config.toml
num_hidden_layers = 8
n_experts = 8
router_score = "softmax"
normalize_top_k = false
router_z_loss = 0.0001
lr_router = 0.000749
vocab_size = 8192
rope_fraction = 1.0
attn_scale = 0.0884
init = "normal"
init_out_by_depth = true
learning_rate = 0.00217
max_grad_norm = 1.0
Below are experts of layer 5 (counted from 0) of a mixture-of-experts language model. Rows are named router (the router's row for the expert) and show model dimensions 128-255. Each number is 128 + 32 x the weight over its row's rms, rounded and kept within 0 to 255. Numbers have three digits each.
After each expert's rows: "mostly gets" lists some tokens that are sent to it at least half of the time. This comes from a sample of Wikipedia text that the model never trained on.

# expert 3
router:178175086120135133156119083146105113121142166103135118093146142196123117102124105102096102119131092129123133086169138108138127126175132081145131150142092152105113150116138070194187107112117213096117173178067167128108121083099114178047138080126107207076131200136145168174150189092194117140176110145106105163176151135121097118135098087188119154064120111108116167101138134139094150124105
mostly gets: ":", ".", "197", "–", "195", ")"

# expert 7
router:173131122076142185124154097139167110128080180155133119109146129200118162142144100142111124138164147119123167142122100112142158136152128086103160143161099128085137172137085135147183069127118182135155105175132091153122132126037176159066117049091107112099094114115181158131121137132162092120120103104081073141172113167125179125167139147184149089101124122095104132105176157108159168110199
mostly gets: "(", "[", "club ", "German ", "(\"", "company "

# expert 4
router:177129180151130098111116076085076161098093174091143143082180186140147075137172131137095129055187142117116179095156179161189167188175160122148163138153167131145098145117123118148114138091154138109085141133111131149080124152089111115106167158146062185130138134116116121175123155168183088148160086140155138130181089146106078113162132046123106112127120071115092138108137169156122192154175
mostly gets: "\n\n", ". ", "\". ", "= ", ".\" ", "== "

# expert 0
router:188124175097181174132144080088103088125125165131114114123137185149207158171115102151112141099086151073154163123101173156075136158124126163096167119162154184170150155149133155119164115132144166085095103137127110175065148112104172166106184108094099116125100109153171142176160134055150092143120129131136129126163103070107084079210186136154198106070115097095119135144119132165087107149127
mostly gets: "| ", "for ", "In ", "from ", "of ", "with "

# expert 2
router:146103119087165157139157106137107066087112142185151118097090116145124155083132122172117109121114044091106133093128108152152128167113035131132105120109121154132119147149125138147119126124139124159123134144127118100108128207131153151099087139143095158135100127133111107140138180102139148154129072104092198113080125177109117127109166127128133135075133108116099074115157186115103115111193
mostly gets: "ted ", "September ", "August ", "place ", "became ", "ated "

# expert 1
router:117117160123126165144104112138131158104109187165138159145165208137146157138125116167073139101169136096150158112137145104105141139169108186187155124124101134163173175134130069109143104096161133132122092116124158153106163132151135157091148131095145118106062136123175134131184115105138076132110135137104110071099111166123121112135134134124141097094121112119041122096134202113097151132160
mostly gets: "Sh", "Th", "Tr", "Gu", "Am", "Bl"

# expert 6
router:161125164108109181160145084136131069157071117162099086126196156135152127096168109155143150118156124091135130109169129160162141150128129172195151128144115139100128114137108108118105130094195146122132094151079128145098210185111142074127174102100129163151085181146128184193106116156096164124101120110109168083166106154092160131166144117137168122149107142126144140168073096135126131112095
mostly gets: ", ", "that ", "which ", "He ", "who ", "his "

# expert 5
router:137174157147144120190173138036130111097099110095181109120126069098122132122155112111131126116124092169092127127170133147161128132143164085191113226191097183144156142146186082164117156181132110103067137115113110125125140188137151170120138085132065102058143178122182133130154147156140049178095113143099070171090167143137107114115094166109132107167091090098144103092092122168130156110184
mostly gets: "ation", "tion", "id", "ine", "ing", "ers"